Weights of a small mixture-of-experts language model, trained from scratch on English Wikipedia: 80 clamped SwiGLU neurons an expert.
Below are experts of layer 2 (counted from 0) of a mixture-of-experts language model. Rows are named router (the router's row for the expert) and show model dimensions 0-255. Each number is 128 + 24 x the weight over its row's rms, rounded and kept within 0 to 255. Numbers have three digits each.
Before each expert's rows: a language model's description of what the expert responds to; "comes after" lists some tokens at least twice as common just before its tokens as in all text. This comes from a sample of Wikipedia text that the model never trained on. Tokens count by the router's weight.

# expert 45
Institution and place nouns. Head nouns after the or a naming institutions, places or groups: government, Department, School, chapel, Battle, Siege, District, Council.
comes after: " the", " a", " and", " of", " The", " to"
router:131109104078138128107141174087090152100106147112129148166154100153128131106082149109157107114149087084153117137141105125112114108132147113121115126139103133148141113137159151094103135116117109144141113162096129145156150163154122153095119133126077135165115168147157139143168138125116151108154101118104080133113107173125132095127081163124134134120123091136116085157124112128130121139144182121113117128128114124100091108080133104093114173136106085124110096143156148126105177144177142110172093160126095155138160094097140161113144132119154130132125119142098137123106084128106119135112132156160079137190115124120111135109122076146116102105151166153109096099113099125103106097130123111143132120116095138108148102130092167136142137106152153111148102098146076112117123150176106

# expert 16
Spaces before numbers. Standalone space tokens, mainly in table cells before numbers or years and between coordinates; sometimes a space before the next word in prose.
comes after: " |", "|", ";", ",", ":", "N"
router:117100140103152130124138116112122141130084182107125182164116157150129118074089139140150163132149090103123149154152106132122132149152107145077124119167098134130145086121139164098113127137090110133095127131135131137140152211165126149093137145136105110154127142192098145178155138118133122099093140162115101151128136181145156100141127157119132092158089151138088104142128126118132113164126143155104113148111114139130118074107097126145092183141125114183132117117160115132084126119125137119141122126132089143126123108127169146138140183140137121105120064128112115114136117115132138130099114136162120194162137176128106116125118092138108146133122147155169110125122124140099136085143123126139130142109127089101146130128131114113146119141150111094131121105140115150161063166148116

# expert 26
Spaces and hyphens. Bare space tokens before words or numbers in text and tables, and hyphens inside compounds like Double-A or mine-explosion.
comes after: " |", " the", ",", " in", ":", " a"
router:119083126126149144119123138130096149108100184054134106140126124176124131130122136123130117165150104116160151163142085131170124149140090129125110109175123116137116139151157114118145129145118131137089123131126174119103160197161122124101125142134079153161075148130133144162122157131161169125094153131113136163130124176129126080159112196116121147174091147120096122161135120117131129159110148124104155138115145138132090156108111116106116141122109104197151135152157169127101146120131156128150132110140107166147141119140161132171113170126133114109168098127134108083144138143123143160128114126122123180144103105078119084120111114135127133131131141104142138109104152147122131126137125125131116122101127089138150133134108140152186130115129167096135153131158077145141137150151065

# expert 59
Sentence-final periods. Periods ending sentences, usually after a noun or date and before a line break or a new sentence with The, In or It.
comes after: "0", "s", "3", "4", "7", "5"
router:145101143133147139105132138119128131112092191099146142127109134127084129117132137127121129116185090088166153126143141113143110145171122103096105148178153141144187064134145119083127067125098120113130102131119176165138140150171111152093146151113116151132095142137122154151146151118159137072114153137123099173098144194135134099135077161133109123159130141102133116155100139142112132154106132118143123152118102116140096130100112126129105126133135133133135124142149142138117132143159146153151119139114088159159145113129188145143106170058125136146106066146107128120153116109115158137130093129131112158116134152112134104119100063153099147155149119136147149113066172132128107129137124124142120127099139080122138117167114134149132139108124127122144119114133072137133099167132115

# expert 25
Digits in numbers. Single digits opening or inside years, prices and statistics, often after $ or a space, such as 1 in 1943, 6 in $64.25.
comes after: " ", "1", "2", "3", " $", "5"
router:105117128127135128105125127128118126138081178106141148118155114128100126135125161124116132105172035130139128134136098137128117144133110118066131116146158178148150143131157141125177118130116118118134052140122142125129131177140131121110115115112093127142112153157140143134112132149106151089144157140152122160152074179128126117131122189156106124122137129104116112139082136128154121136113156121142148134160091104123085108081146103094127160116104132135109131153118146133125154153164123147165132132126055131103108117113180114143083148110152151117113099133159143137147107139114116117104141129144094170123111109122114149131135112147121136138173111109144149100109157114126141119098134119144097129116075116107139131182118106166193155119141092114104131137104128116126088178189095

# expert 63
Capitals starting a paragraph. First letter of a word opening a new paragraph (S-canning, M-uch), LaTeX backslashes in formulas, and the first digit of years and table numbers.
comes after: " ", "\n", " (", " \"", "==", "==="
router:151093120104146107110134153115120161100088183111109139129159106166144119119066119114109127124161099131159109124149084131134128123158131102138122101130115135115111097112185150117156110149107091131148128146052107147189147175128120146138115128112122127155122160118132103148140111112119148111142131128114084155120089158125091113154102152121117082144095111124107095147091158125103125150138165116086136142132070114149105111095124084149111169100111116163120093146127134083094160121126129141079101129111099120089142113123157173148082134115138112133114123099115109132155118122122108103100083144149105161147118135135121119152100120142128154096167120103171146109119140182125131092100133111142106151134118089141092101136113102115117116138135139116133098123113118130145117153205106

# expert 43
Past participles, key nouns. Past participles and content nouns after was, the or to, such as built, located, signed, provided, attack, government.
comes after: " the", " to", " was", " is", " a", " and"
router:169120151119121131126154109116094142098126141122140140126156150184119134148069156068110152105163079106165111092130127122151151119115141105103139125124126130127132100133163148132120106152075096120109092149119154106143132163132113137127130129077120142178116157176141154113106171124116133135116153143111102148138137178149170127119101149125139147106096106153107109150117160119129094136146166118105137178146135119127129118074127122114140150109097121164130101164154121122120158125098161123142105129120093145155158128128174142151084131075157091135122089151161128119137123145164144110107106144140065152131100125102102103158140083171144128116144130114171107110083126143143122114116126102172092122110135151112163108138107162148158132129108116096130120145135096129136122124189072

# expert 62
Digits in numbers. Single digits inside numbers, mostly 1 and 2, in years, measurements, coordinates, and table statistics like 47.82 or 1996.
comes after: " ", "0", "–", "9", " (", "."
router:116097118139146122094113134109119169111078176080128149113135104114166124128115132121143126158178068114160145136167099108150132162159112120090126146188132138136142084148124124115153111135099116115115110128139149111195141175161129138112107144120129125157105155164157130126164183136144132091112138128119109190114095161138122088121108190157140098175138107109116121190115129125114137131139157126114102147108094131110121114101121102099109177122154129129112131145116149132120164116138146135143128123102096144125123088121153126139113145095129135143148089087137089114143111120143171160143084142148104154168137125127108111129131076160139154106140129144144087149110143124122173123147141063131137134118134136081131149189089119151166121119136142129136130117145124123123110147158112

# expert 53
Digits in stats and charts. Digits, mostly 0, 9, 7, 8, in sports tables, years, populations and music chart lines, plus "topped" and "Ten" in chart or conference contexts.
comes after: "9", "0", "2", "1", "–", "8"
router:107101132158122125127160143110104116124074178110160114155101144180132147109108102154125115121162078076113100169134106104093142144102103125133121123139138131138102084120137119106102109126118127121110042112119165135133127167128092112090140146129069116122131156137154133116126167130130122071111114143123074150127130113130131147122106189166121127156116136106113116173096131147155164147110115138137155129128123115167088148086136106094122135140119134113148115124134108139110141116124146123127065138140097135126125107131151131110131163093127133134152116142132103139183098107139140113129146107129082162100127123154147076150106122159118122161152114102178157106079111144095094112126136078111112137090135102123122136186147117138165158154140153136127135114121093157147107152144091

# expert 19
Section headers, table pipes. Wiki heading markers after line breaks and table cell separators in election and sports tables, such as ==, ===, the pipe character.
comes after: "\n", " |", "|", "4", "3", "5"
router:155097127138149104108123133107074105086077202097152148134140123128130116093113107129166124113148100130138104135163141138090096095115123104127090122160090139165138087153172117127114138115130101112160113151110141163142131168148137147097142175127091110113115191141118125139156120127112127075132162109112098144116112193117140132149110148123076088167131121101140097158101139158124106143128154143155110136164128126139083113079122110134091143143104086146129130149139156134111157129113131113137104138105119131089127120125142169117117150089180146107097120136123100132114115115139154100104107116167114132150130146108124127113149112149119126148169129133156121110136111127094165087152098124095097123102157125114126106123091106145147108104096149104145110114126115158125081147196158

# expert 31
List bullets, table rows. Hyphen bullets at line starts in infobox-style lists and pipe separators in tables, such as - Born:, - Language:, 2008 | Jonathan.
comes after: "\n", ")", "0", "%", "4", "3"
router:132117139109157121125117120086112164101055184081151148143140128158145110121114148110101157122176119130160137131169106092120104136158110142138134119142092136135121075143160134080145100167098130106143134167121157155174132146158096123138109163136107125133143177122110119168160116138108128111133173141119102158111113174141139121143124168134137129134121158121117103126093150143163110125154140095115124137115065109126101096104139115127122159104143084127123137131137175120109153093169150172118103133109100115104149106103154174133097135103122097139118087107132122130159137154163128096079099130131096166160104145135085132168122125127108112112163100145165104096118117116151107110100137129150095136116119095122133093131135098141161129143118135087123138110123116131171093158185133

# expert 17
Line breaks, sentence-initial It. Line breaks in lists, tables and math-heavy text, and It opening a sentence, as in "It is found in" or "It has".
comes after: "\n", ".", " |", ")", " =", "=="
router:168071148107146112107108145098122137106112158108160187133141143186121123126081152126096148146167090110184154130165116088138119124111137132120120136158092125131143060155158095109154079108110101110123092123111172147147129164117137183117123114102116146128069163145115137132152141129104157119102117153136119153131106197129133146113077170134102128178107095135075117122109129141124150143146153087123132140136139150145114126097150137106132153146134121164166111135128133136138134140126153142112099130122091162108145094121168124114083179106142121106095104135105132137160127111140158138139091132108110170145136123120127122127111099142086150117131127139180141115125148173106152131104131097169089131115132127096144098165108119137173130136137138098142141125133105120141133128153114

# expert 39
List conjunctions and articles. And, slash or semicolon joining items in lists of football clubs and career tables (Vardar and Rabotnički, Novara /), plus the.
comes after: " in", ",", " of", " at", " on", " from"
router:138128136136152142114127124098099145105051156079134164141120125167136152094099118143130133134147108105134112130122113096120110139147105137129125145188104132109154065140151150116148135139100138097105106164127131169127145183165134113100131125138098115142134224119120138146134143129120144120103149145092115145103130131150153061131116157151136096143110125135101104160134161142121137136148141121117123164120111130137115125096108101103130163099140110134130138120170145118108134090134127154146136138126080119103147110070150128139126186140119141130123090121110140123174149139156136154101100146125101180155115147117123098130139093150137147146153132127186114104092139100087107105132110070113144120087136125124123111149085101126147126104105128115107137061129120137151105193136122

# expert 1
Mid-word fragments. Short word pieces and single letters inside words, often after a space or s, such as ran, ru(ins), exo-cr-ine, pon-y-tail.
comes after: " ", " a", " c", "ca", " ex", "en"
router:129076166099149124111128144100073160123110160111148119126122153114152119128099118120102126115185094100140110153152100096127117131123126142102118100151125146092137076116172169134124133152132110128103126152076140131178136186121104129096102161143111140129139159150146127143164133118118126123131140115135097153123136155149138138153110151105145130190118132128113141183106144157124135151124172101160111140112082128130101135087119113137108149105136148211094077113164123098123133135148137133133086111138090146101155091087171150150159136133166115126125116122129128111118117122151135129131107173166103175161104160133109123120129078174129119114132125116139133117122122167110136106116100084152106133101124103129112149158119115132143115117127145125144118106141153187162074146177129

# expert 55
Name-initial capitals. Capital letters or first syllables that begin proper names after a space, pipe or comma, such as M in MES, Ka-ohsiung, Le-vitt.
comes after: " |", "-", ",", ":", " (", " of"
router:095087148127169109126124115119111149114099157106155130141138091114146128149092147149144147160164093082134149151110089111114103132163134105137101118141121142172123115114145136109147147149074101124115096140109152188171149179161102139122107136099117115135095166140104114165141170123141141110138143145116109170162152149120130085151101158131155141169095140098105112127112136115111135142116156152106142140117087128114096074106094064103113164112139130202145103181155139122103135111124141138119127149095091132120154122108158122139135139114111120128102088089148128122137135125147130138102112106144124186154116105097119125151110115154155106108099135134142132098091131119101127099135153100157118101131150116116118076148086087154139180128142130106121101125119132119161111165168101

# expert 20
Line breaks, sports tables. Newline tokens, especially after section headings and before lists or tables; also football, youth, playing in sports career and honours sections.
comes after: "\n", " |", ".", ")", "==", "==="
router:106127138096141137130140125116098142119074197108123146147129120123172128100085104134146143118195109093141126124140113125086121119141120140108099132177110131132142105128169129091131123163111111121117114164104139132189121150159122169137106145120071109156128161151126142158174119137108142094133159142120107171127124152148131127130089194133135109178110117142122134138109142134138119127148187133138128154119092107122114097099090120140093130135142103146125097133116128141095136087125122119134114146113076134124126100086167144136116170121153113109124103123114116126152092116109139132083125144153122145192095139114131117124077065147085119111126118143148131123093127131113131064126125098157101148115118107082107122139100128113140141148140132082142143092126114143176129187146121

# expert 27
Century digit in years. The second digit of four-digit years after 1, mostly 9 (1938, 1994, 1947), plus some mid-word syllables like li, mer.
comes after: "1", " ", "2", "9", " (", " Me"
router:126119136097133150133124133114114130061093230090146160127128101142149140109126142132118127125173091098130065138142126123152111118133105131114121123135128146116129106110152105127144137114132123100136127146110131144158131195151107115135120160136071162150099153103106125129162124121125115103153130123109125158120150163132127109145125135140112115186123133125150134143086167141133132129136186161130152138149096165124070114069142088107120167107137122150110111142134108163092141079137113121110096105120107150101150130124182135119113159125152144124087092143110160138150169093169138150096092130175059140124114118118104132142075098140093118084154129145137125096108125143109147126110131106144119122123145119149144127179122135118137133107134139127144149115131139137169126155171098

# expert 36
Connecting prepositions, conjunctions. Function words linking clauses or phrases, mainly to, and, by, with, for, after verbs or commas, e.g. refused to, sold to.
comes after: ",", "ed", "s", "ing", " due", " him"
router:180071136148157162117124118094106167149056152103145165111116087113097132122099144109116127131143085126185129146143116111144111138128103116125111168138100130148158118167153117152155134150085133127116056145082131136125149166113095171116156111123087102121142174138144123152128156107122133102127162118109131132120090155134126108135126146167111147121147128102118115146089137111126094121117116125131135144109123163159132154088161133095130148165130121184109107145126118104111165140141144172165090109109110133126166097082158168136138153118124122080112131122125133122115101167121135133121129126148081159156101120109134134080131125117150157134158123102163121096111126159114141110096125117163107139097135099124143115176124115149186123114126151114145144122138139180131096169139092

# expert 24
Digits in numbers. Middle and later digits of multi-digit numbers, especially 0, in tables, years, populations and coordinates, e.g. 201,863, 400 m, 1987.
comes after: "2", " ", "1", "0", "3", "5"
router:150134113133122122090132154049125123080088175084130195129139102153133105141116124130147141125186071112144106134159086131125130128164118142099099153162077160141123094135156162121121118124102123104110131150100140116144135176169132119112145141112098149132116144130116157140137132144102126099092156114124081193126138161116125109139102180123118126172128123114125141165130161124129130122149147096118139120136067127153086090088122130140123161101124113125131106145112113105086132120120141121143107124099117123136136104127177140146107156119125116115131079116124139113108122108112144116061108141115088164160115114130104108127096111114134099116149101131130123076101131124131124108100127099171099159113140133119133125127097118145171132092097158133112108103123115134153084147192113

# expert 32
Articles and noun modifiers. Determiners the, a, The, this, and adjectives opening a noun phrase, such as other, new, former, prominent, Similar, Early.
comes after: " of", ".", " in", ",", " and", " to"
router:140088147108154120078114156090123134080125156095129136142127106152122146113069131078139140163135108094135139114151120116111148147130132119109159126173114121162157102126148144112163091119120133137136112129090139110153154159138109159124102103112105172150093182147130130116104124149125152102109140132109090152104081170125132089143116174106112135115100137104093130133131117144107093128157161123123138151148133149139067111101142122100150164114086097177124093143133172142140157099144138146139118129078066122134141099092154119128091132105135135142097108142143168128120164132167120128093103145140082154163110138116127090157149089160116166118166084132129138112129146155083143112139162135151112146111129145142147126130142119144134113116074150130123152111122083097138121143162087

# expert 41
Prepositions opening phrases. Phrase-starting words like at, to, on, In, all, one, often after a bracket, dash or heading mark, as in "(together", "==At Eurovision", "at dawn".
comes after: " (", " \"", ".", "'", " is", " It"
router:134077154107133114116123120117130118106069164086122137125143077108139151112106146124119122138177099096131129178143093136120131154108110130108125149172108163173130125111117169066147137138075127138116106149111150146155140171138122154128132108104113130129140191157114115175160116143126131119117139105137102150113139144161139106109117153115116102148119134090129135129119163141153129150101115141119158151126100157169131086076109117152113180112147101152157116129155157097096116128119129175110102120135105135107144117085177143150098129123168127116084102128125138151153150130136147092071101162099104149122098146108105129142083129123122144113167130159168144073107147141129101138143109127161146185099147122073147131140099110121128119138122139130134150134120129102127114153183102

# expert 54
Dates, con- words, markers. Date digits like 1952, table divider rows, middle pieces after con- (condominiums, constraint), and adverbs first, then, own.
comes after: "1", "9", " con", " Con", "2", "0"
router:105132096100122138129100143110148158106107201117137141132106096150145135125113120144123120111138099049140106139157135124134131156141140135083088153153116135138111073122142110130124125165131129146141086101136122137163127200139124137106138162105098109145125167186110117137160147133130129115161156103154117145112124164126115153113072165134091122147105160126126109127135166131101134137109190136077157158107155109135143133047133129109151125142116092117116157121139133162138127100152135138116074146148116109138143124128154147127131164149167154112087161130129131150106114121119151143118148153142094153109140144095115150130149077123123174053141100140117105063116129096138164110136129124145095119121103122166121112124118134165154141154106139103138126125129147144113132169115116

# expert 40
Capitalized name beginnings. First capitalized piece of a proper name split into parts, like Sar-, Op-, Mur-, Slo-venia, Ar-if, often after labels or table pipes.
comes after: "-", " |", ":", ",", " the", " of"
router:129093119135182096147110102107106143141114156115161112136146106134142114131087097100130139145160091085141136171119125083138130106156105108112117098144126148124138124113156104115132114141097101094101104164089172149161139173150101160140119120104124153149116172170144109149171149093134160105116130138120110148137169166133118109134083157120135144182087165116081104126141156148107148150120135156105134143157119140117082113107114076117129145138131112216144098169147161146111127120142138142131112133144142135134137115128167121134122158110126087101100125088144116115135165135130149156108130111131124162156111134090147117137100109148159097097104089137130120098083122125106142115115123074147119090114149087133111120148085085150138158155162161130162106114118119134138105148164122

# expert 9
Units, symbols, infobox terms. Degree, minute and second signs in coordinates, middle dots and km in asteroid tables, plus infobox or section nouns like statistics, constituency.
comes after: " |", "-", "|", ";", " /", " •"
router:149133129142166105121129150125101159117111161123109157115115113140138110102091140144120145167156107102142129163126143086141119110108121141127123112161080166139131073110125166097088101156089144121153092119138123131171163183134135141120112130140072088132105152160132119177150125133124141073101108166120087162125132146123129122146101145164139089150126124122117089144119129118146135176146195149081115132128118109135124111062094115109090137128117076134145106134135155133108160132159143142133110166105081129113127128088144154142127164114127121132136131145090177137151120136109128156134132123123124154142093124163152099147121129140097133128160150150146098077111146149121132102151111106154119154132109123108125096122112133120165164138142120106131141081154083163155055145148155

# expert 30
Table digits, "act" piece. Digits and pipe separators in statistical tables and coordinates, plus the word piece act in pact, react and Pact.
comes after: "1", " ", " p", "-", " re", "P"
router:158161141140127137131128137080093140130113186069159155114131125115106119132120144147151168126135083108129111099129131118106126140101103076129136138133115143152129056136124135121132165120099132143131096117129147112144143189127113134152089128086083106125082153137146119136106172135112141086106148206142112156147121137138120114107104169139134131122122146095095134107079130128156128132129120111106141108125109133127108122057139118128115122155105124132140082109165142134120134091105144159151110149094062118072143107101190121132062166125146131114115117125109143144135126131135127142129127136136098183149127091150132123121129126131147123136159121176128108110116114144158125125135126148148125147079089123135125097182132129122195141147132149104148119106090119130121080147143147

# expert 47
Capitalized word starts. First piece of capitalized names or words after a space, quote or "the", such as Bas-que, Mag-nus, Al-ways, and "We" opening quoted titles.
comes after: " \"", "-", " the", " (", ":", " of"
router:134078174153187132125110126114124155103106170096161144127168097150121121117098146119136127141149093101147113118135117110157126140193124129112129122150124134136139131108148122122166133128101098111122104130074133129163138187170111149112128133128113129142089178116116109140150137090125167109125129128123109149108099166129144115145124169161123139178100144095094139135127128152124112172108165162091138129135127115132092117090110074134126153093128125183121118173139143136106156102146143145114118137106117138130151120098172134164107150094129121117080105063086117118152131143119112147105111139118120172154119124120107135129098100164141135098127109131156125067107121135135153100143117114136122118122138077133135114156076102139155164123138146098148144122120120147167105155200089